Below are experts of layer 4 (counted from 0) of a mixture-of-experts language model. Rows are named router (the router's row for the expert), gate (a neuron's input weights, with its number), up (a neuron's input weights, with its number), down (a neuron's output weights, with its number) and show model dimensions 0-191. Each number is 500 + 50 x the weight over its row's rms, rounded and kept within 0 to 999. Numbers have three digits each.
After each expert's rows: a language model's description of what the expert responds to; "comes before" lists some tokens at least twice as common just after its tokens as in all text. This comes from a sample of Wikipedia text that the model never trained on. Tokens count by the router's weight.

# expert 38
router:481499559440466493525466529468572560544460381447425498496591593518514521503482469496523510477517495425485499495527551483520517556490438513549432531467508453531502507418502569531585500524553481413539419507436523516486569494407489468507504410558562423531377475475529432511456503534533555508436480517543396480537529453475485522496609508451552531500511463457493417564494568437500515632420488473408537565512494478474511427538449495370497497518532532495552525530581484486425511509440414501507554503593520512489395452542427546511559582434497457497518530606542498507587548414483550506
gate1:517565497528550355479515474502544598511492534485529558599602515474420458622521514590584511457501569503476405453491522493486551541438449486570535521484512643585465473507545436518535582584484543533542529367492539569605525480499463515487511524488464544531450460594472518606501423509516471515536425467494502501468493503435511482454507480437497458506494453494525570653493496462503555453558466468544544540443462466620554513472566528422531527436548558566484505522580505459492517531467425500464484440522468451472446449559473518530521471469503454458544522463569461506535418506490464499
up1:521541509467508351487515529486515564555479464468527510564511542451386425606532565585560540466525547470498423432548509483520559512432433470580533491457521626584459451485566412526520560555489516491497533417453494517614521502455452555549546523505429528450443450562451470604462402532510498542561429475539514488466554459434534506505534473458572470500530455511514525563559483474518557477514439465495570568445433393611554438464550535437546483427563551500439530486556517482501574550420439474486513357495489476530468423613458553533534517468488478497577560463542492548552401440485536467
down1:586544536577400496493529497432514457509510500462466427455433525413466419487403491480467534505485469491455467517471524602554555509458474418486516575566415499452533515605495486473533427527436502511567372470539544446525419505535442542571546507548509522489530490467496581474470470417490620472532538572526405525536524478559534515560488495615449600475559480529508430444463502433442517538551364456423594532500510480425490466447486533552590413511451485408435492473422456459612457538587546471487452466544513477543563453464553444538448538511408577479517459512460381520526513532518487433
It responds to: Career prepositions and list dashes. Prepositions like from, at, on before dates or institutions in athlete careers, and line-initial dashes in career-statistics lists, as in "from 2014 to 2019".
comes before: " the", " a", " Years", " his", " Preceded", " an"

# expert 17
router:439484428487478481466511454571572472501547418430517556458487495422564574476475555516509463461562486443554462583541539451514520389552512469472463494501496611562394514470574466431411573528532472496443375504435453526608517594582499449533498523531584548569455497584503420417497565446446599511525460511555583437497417511527496452506562452477440473453484590503597530492447449508624465439487501500567473495431447461458487525540575523599430502479481446516521499546436519483543582503505529511450528510547498549539537549426583545526527479495454543551442513513556471494504544591452455531
gate10:465490490472479484492487554515529503467460541442473497498516553553415510540541530504498485603472476557536403487479426482478556513475637461411582593466358477496450382594506451449523476503454597547554465474503525343413481418487488475534382515523607410453511496476488547493537452517592487502492496498466460500522564538459445523502388487512554518557506396472327497471516506518510550556503517555506461517621502519484482514481530516480497557507558451562516505440580502514525510441494493537503507515522512470534521413501378486499408511525500468566490458494448529504475445468480502550
up10:482581517496568512502547464392460530502482521477490493546537358509503436462429440434518590455505566556512582516518532461440425565492419561549467520576607488491455572403434495583522553446583490473484584440545460568525505530572517596428542464469416551546522513451453447522418445501479490523515449486495584534530467573526569532551542448440463565470529599570593505499514485544479387501443515514492539510459500467520492353566432484424530438454510471431474607485521515521496434613469491451550474436473432488503435560528590504512517456476513594461468541500476483504520519471541506479
down10:466476555447527505480639508496575568602454476515460455530551509531502421526406447508512629535460552522525464479518485444433447612410549497531446503459489434539461499511477463430568470514436492467448498520505489473546428505407573541584456489546459472535532474446458524529433412509520513588527366550551457461572375525469604524562411421493482467584551463473481473437544433533455411514476560499463612502443595601497500426490488520454537460368431466445539491490461536557477472447489515523539502459468482569494537467396530471481460481443598592501467472480413539510582462476575427574
It responds to: Numbers and quantities. Digit pieces and number words in amounts, tables and measurements, such as 1,200, million, billion, three, 20.
comes before: " |", "%", ".", "°", ",", " m"

# expert 44
router:552496561526438536558521446499524413507431476532439531462507497455469536595490485515464461599580512515416542461448508538466531462495525516529406528540539536451585570570400568573481512492439451492439488515558499487431480463561493600537505448466448518578557485554464479477517488532498532528602542535417505501560523481406436511541480490495560427518601377446513605410430427537443500489447501538439427419507412585481557497585496473523489452462492545562445484497495425454509529516484543448461587550536497493575532608511449405435481524482461591556499562534464555628507429451484534647
gate0:482483475505502393584455510518594480509424589425632529550615479456478507527523492590607518490569511527449483497470459522575477456517552474468506531520538527510402501536516522523525592499407488411515402454581454482532499439593605526495480484478534517601497467450494436568456508503523517495499483484481410463536532536552517602514565513639504546509536497578515517490597518482538504474416497445633467509429455527512560479440446460584551500496403511511519444442411469549537507477493492414505496563438562506516430472487623527586567514576575485447537494566467531439458463483461540527
up0:520568482542505544478524507465455541521479421544420459508458476489582496510475468420397462496493538475576534524531481442447552476421495495494583498440488425422595519415540435455419506406533527588551557541498508485512454487520481538500495539524509586461434530552475549456593465501525521511494418578531554535521474534513410395474405466429455544522479426411420481557429468519419497535578538517430519552495495472505401483505560548497455479575542526455507564643467491408431488522509451573471506450523448385531553552441444472443431570487503497419506534496569485577527539426549428517
down0:540482552457565519468475534432397476560451521496483540485521369486479555554569416541422512554465485556416450489587488531575460539492471457449524528565540491443621485506426511459424517434534530578562537469489481537441518536549521507540505421459507425488446463526480489471506452594532437495464494626521455499525468480529591564535503455577607452569578420615410485466571531457567522472461539517469449470514445446580490548494607573545528563505550528491525519496505482482527384510521518469455418528501500384467477467563488428562512481558548451491493508531455573486502425449552561484
It responds to: Table separators and word endings. Semicolons and pipes separating chart or stats fields, apostrophes in possessives, and final pieces of names, like Nintendo, Herschel, Olivia.
comes before: "s", " 0", "|", " —", " 1", " 2"

# expert 29
router:465554539454448561452507390420537484552429475508516488432510542538545590627465479503517424466496517541466479467471594552497518489463594522516429588469459554439552548510510489474452513626476455484459521492477446588498509506369406613542458448522535502516604438543507396444521544483509583513615604536528431429490507487503475420422578524503468506442495499449534502512457501465498473522478482552569506555448445482439551499415471476580542481432517575486495487487486457423505603500508535476461577519511519579471563382444454415444544451499483566557545450551459498450486433505511436477
gate1:365631463535488544584460452528460439444446561488509531528568468511505443518540369524553533543445547479512472446486494475540646470408512560456499564531425489469472486511520517520541420484534558555533452436498588487517504413536515530497520537533545562568606460427495432557549468448610496555524519623503477527568476520411443456519498564497416471499505399436522417614604492534514495561492545446533502630463530544420549502559462504490504475455500497543561496438551467475483430458525468491469520500470510493466536484501446457431438450442519504590514549454494476518500474386547387488
up1:450599466445406580573490484462507548514425544463471530494603542497487515553526437545533534509436532505475404541543448471471590474473435526453541529549448545549516554481531463413439445552452476510494479518455540545538486427418412578466501452522579503579549460486529431542519487417546518536536558538461492559437533486466529495519523565548449556402516500439403459585544547505601611546450516507515498568440403444406462582508421471546524474378536477485556492519551525519468485488552507519464563472428464483517505419468488440412506419470543425531447482478439523497473473352554441486
down1:528540508492454457514458546492481582480432519537541423568585480524527493595557557436485469525457423496568443547598459505502544464526510575360515500550442399573456502507471534576434519516530531492505518496437525447540507516577525616440533496448615444536530618459554492504601484510465451530453564474525395571488543483525453551473528516583476503543543504417446467471548557357577459435556498529539530518475458512414435520466420404449484458435525469537474474588516534489543488502590442483538529458397438513505463459573539560485492471466516451565532493538448536540499517506502539536
It responds to: Verb inflection endings. Word-final suffix pieces completing verbs and plurals, such as believ-ing, indic-ates, underst-ood, sustain-ed, theme-s.
comes before: " that", " to", " of", " in", " and", " by"

# expert 36
router:510411388494500517451485532562443591449447453510566533482561516502586542541439433568480481559464542554440470461546489575474494498479477539514312538496443498466533442522457487454436498567552434479499456501495449527483470468439453471503376466525465626501512462556526598468509478499481443495539505410485474397471476499365488518450540520412507451539463505470549497561527545433522582561624504536602461568472509443570537490473504543492557501495506479523523492496520462518402482536532443493545574555478490488578550535527473543423515558583493471525588350543518412474486470514479500457
gate9:458584544438500551426456504532622456487497554479431523535492424521460474552470469462551433448555519580490469555463478492436401529436499452463553483510459495468495571456598504470533444420409537545451531499559504519497566509520516489537518550466593487514635560504558495371427491512425527519431487509489467602504547548534490496542469436599463563451577492492528493442394481548464484479459470449417564496386437596479441535507522435509475468533537484473439454599476393528583550506505499516485577478458481497434512524492534517471463439464489522479436516533525584445519494497607534585
up9:524475499427459547482422527560552567418453428512552532502521433507546525501473548550505468569488572593438475477521442527410487481513504518394442539566442574430485550526475488454497461500399443514487460531488474533481531542434500483595480503438476586553558455549558568425484435537442478478502492411519484447454483474423455502439512481458539460530472555508545551488484544444553548568556493476567495569404467459563476525447545544539502478460494444512439478555505392503499520447509446548489580575436467561529518527515517551412461454558393534522535397533501460388465474558506550476
down9:423630555486542527465514448518472448515481530473407491519465485504427484519511497443506494449522474509524487567452524497452401528449504525508665494476479477548533525445575434496520502431463543550468505515536553534463527462468509504442558511560567417493552544466493461472520485500465542546461486555504441563463520518615426459524486439572486550478530519568550455537431418557424507449432422411435479499516442565484473542517484455535527512519569518489515484529443461511517564492456620528460342424560464468430464535476564522509469521386518479475448569551439559483490447443598508576
It responds to: Four-digit years. Four-digit years in dates, birth–death ranges and tables, such as 17 April 1991, (1924–2016), 29 July 2015.
comes before: ")", "–", " |", ",", ".", ":"

# expert 23
router:424462496490493497455414454443507489546384496500402542476413480484508533585481428493446513424476499492544468483540440533478513541534492578522524539483488477449556614549428553499519517476523416444459566478559607453427561570583460454511423507482414531575483544539532470434512496590377600514481571497532455451490571411369501508441510445492452519407509483452506531470528449461473531427438501490384602382490465416520461599558498574487572503548516509501494553577533461510388430518496515527529588533493474449524562483538417506437439479536507461536530597449513438548527538512497453440
gate1:464471478451535422429532473508609545465397547513516523490512506618522468545525586525445456560441574514440555528501474633532448551409517497452487482597476511497381522589460478533508488531461474550475561497435530542497514458504426526448539487507596530617496542527530564546446594551499571553500519447487483480506521477425425557396538558466499487513480444480502566465486559499552497557468457515422485462499491511496446524534561448501463428495481499588569531521614484473485549462491505562493442527546480526527517485528487509550374552468476440552377546475552554552587463489544486514
up1:537472467479552520432501549522402486523565469436479436536548567459475503605497444467581524507500439556435521476447588383597532521565499447488570563458492546449417484503587507502431448545523530559499545457586555395555515598487530563623480458487491450474508410505516537509514463448507490434524518491570481504409464522579439450547470454492554552538492476472555520537480534577505518500622497589580528581538496469591485393481386536538547506496416461460444467485503525442554435472570508485478458433403500524466516433411502401548535502488436456486530491479406470471434540516549519468
down1:607442574511545424499498529439555495606493564505519430518497548474466460498538437481497432600477514543457461405519483554516595470538493565509471542594356541456459511505486498500452431570575439512465575497472505371552508455518476484538462477433508480492440501436456553449508537449622477570476563594537400447526481554486421419537552595475549480628501496447560497539554445466517463523462492552463528496561500471540458458560464536491539503554560472502578486446498538477510465491565442480586547481396446516584594557498492423461504523510489523413529499437432380525436485387518478429
It responds to: Age and nouns. The noun age in at the age of, plus prepositions like in and of and common nouns such as work, writing, life.
comes before: " the", " of", " a", "–", ":", " his"

# expert 0
router:489429546543517452610434433385516511580503480499450501448451425521478515477439478481525461522388507434453552444527482569505586468528542509534456517507462510581587554455476465527593498508582486440475493545452507554601495565412512495542448489587536451531514476577516461489502555598495587534586498454521411498478631532490491550476537513522544464485472599449479518513473436562445436502503482411553501442386449523448556534520451482506389504436527535540438539530571420422451496517477499567480584511541526558521459473457447524443644534518432527538578478475494478410478458464475469546
gate0:489516489509431543426563605519500476475556502499538495535646591410556554541541499413540540540523529472524450566537526431555458464530507443504535510420587434537448463440531481529460584518505488404541491474459515497481475455471514433437491539502497497534431512519533479531508492498529554546462501538310536552477509489647561495542419550468434558455462444535466402455476544469536610488489523504524421523474502485477513589435475497460514538533511488426502500521421633476521462448499520492473459478556453453543460458541587440524515525470584495497396558463495580511472495521468589571
up0:548507541467508567552572545501515414569566467570521522468537582538547621458477504501608468494439518451474456425480440526447542469547559528487481547455548528548525510422568416520531520558568494389450488474506514527521518512434477420488529468573610404484447444568597441529414529589472526521489546441503426514429559527536534533478508558476547463532430486497452439467599473586497522420548507501539507474426519445455526562401414533556424474438357511487469532518505453433437510482534566500519589441494579612457488447483503496497488571548521521508504493525523490440534479437406485529
down0:409518595612546579531600475484446447521523506452425422553499468499553509519505483451529508519560427570554513461479473499478486508452559423519587546486494505549453428482500500598577510508540530504634438456550466618569485434423592518443599497513380490487603502534406439500375390512448492526579421500419543480436520466556543540536495510584532509456504466539421550532462475506458430448548476582526496518549515616491483559471484450540515533493441458501483560510515444434587597504326564444478374530434514527403492526459482521437516493473481540521521535518508493469479475411478474486
It responds to: Table separators, score ranges. Hyphens, pipes and digits inside sports records, score tables and year ranges, such as 16–3–2 |, 1831–19, 2015–16 |.
comes before: "-", "|", " |", ";", " 25", "old"

# expert 24
router:466556481514531493466563480491463501458403460512441572500475484519484486589456535465427521465452546517518540558482466493428512527489441513524477462525535469517579578579407571479587467544572504562485503543502551583485481460481507499487417517498440549477613511545521513477532582567442492529484579495547448519477559401402605533528510490431479458467465533474579461505534415517415533405577494501420481414535450612383510598549473443431426442480500495538437516528514448472490474517529542508434566507534397491582458595511459571435514585537531441525514514513542580551510434452496606567
gate5:468573506516517494582503521551507421511551463533529543535585505482476434489534520566555492544470494468454509417548496513489477482491506492484485443395539538475518494546529531560434602522445429482526470569471363490501465500415498515445460466492535514404541520472525502479482521487455507580573485496497492554525529559515472473617578528532534477401465645484510490463498464522518530517607476495476524608420524556400540557505479435606575534405452476444414462428387450517585499487434453505478544518543518540488417426555467548575498501460448489505494415577466521399535535560409462594
up5:551527429515555473459432477518492554497479589475526466548532499491495594495471462552503489526526472499518500462498471566535544428557433580469511511487492465469446498492516522532496587483486553569525510485557458432502501449502555603526459485532468445558496485462410429446373453459509423513496494479546498454453520528511512505491562554545525544529461463468458511469443486477494512530533518454560373551509504535533474413431501610529488474533530497480584467542443514582491470506466419520518518475457636533427473512444617482460554427527564544460504635547485529614588521420462456508
down5:539521446460516421515481519512528501567477552499410540450406553522497593549505469498550495575507443644526565509490479545408451524520623422485535433567558496557523605450529499465533421533513441511544438393582544524540560541453499480526560504476480456591535512521498488584453513541570508464490473426461497548524509512431478494534418423585505447441470458442442503458519500519501485444469476482486512501581466506423482555502436420472594459575560566556457400539509525519516489440506494544397415406463503474502462538413487590469424504514620478518556479457475498534542427486503500491
It responds to: Units, slashes, numbers. Slashes, opening parentheses and small numbers in measurements and numeric lists, such as ft/s, mm/48, f/1.6, 584 ft (.
comes before: " |", ";", "–", "11", "/", "12"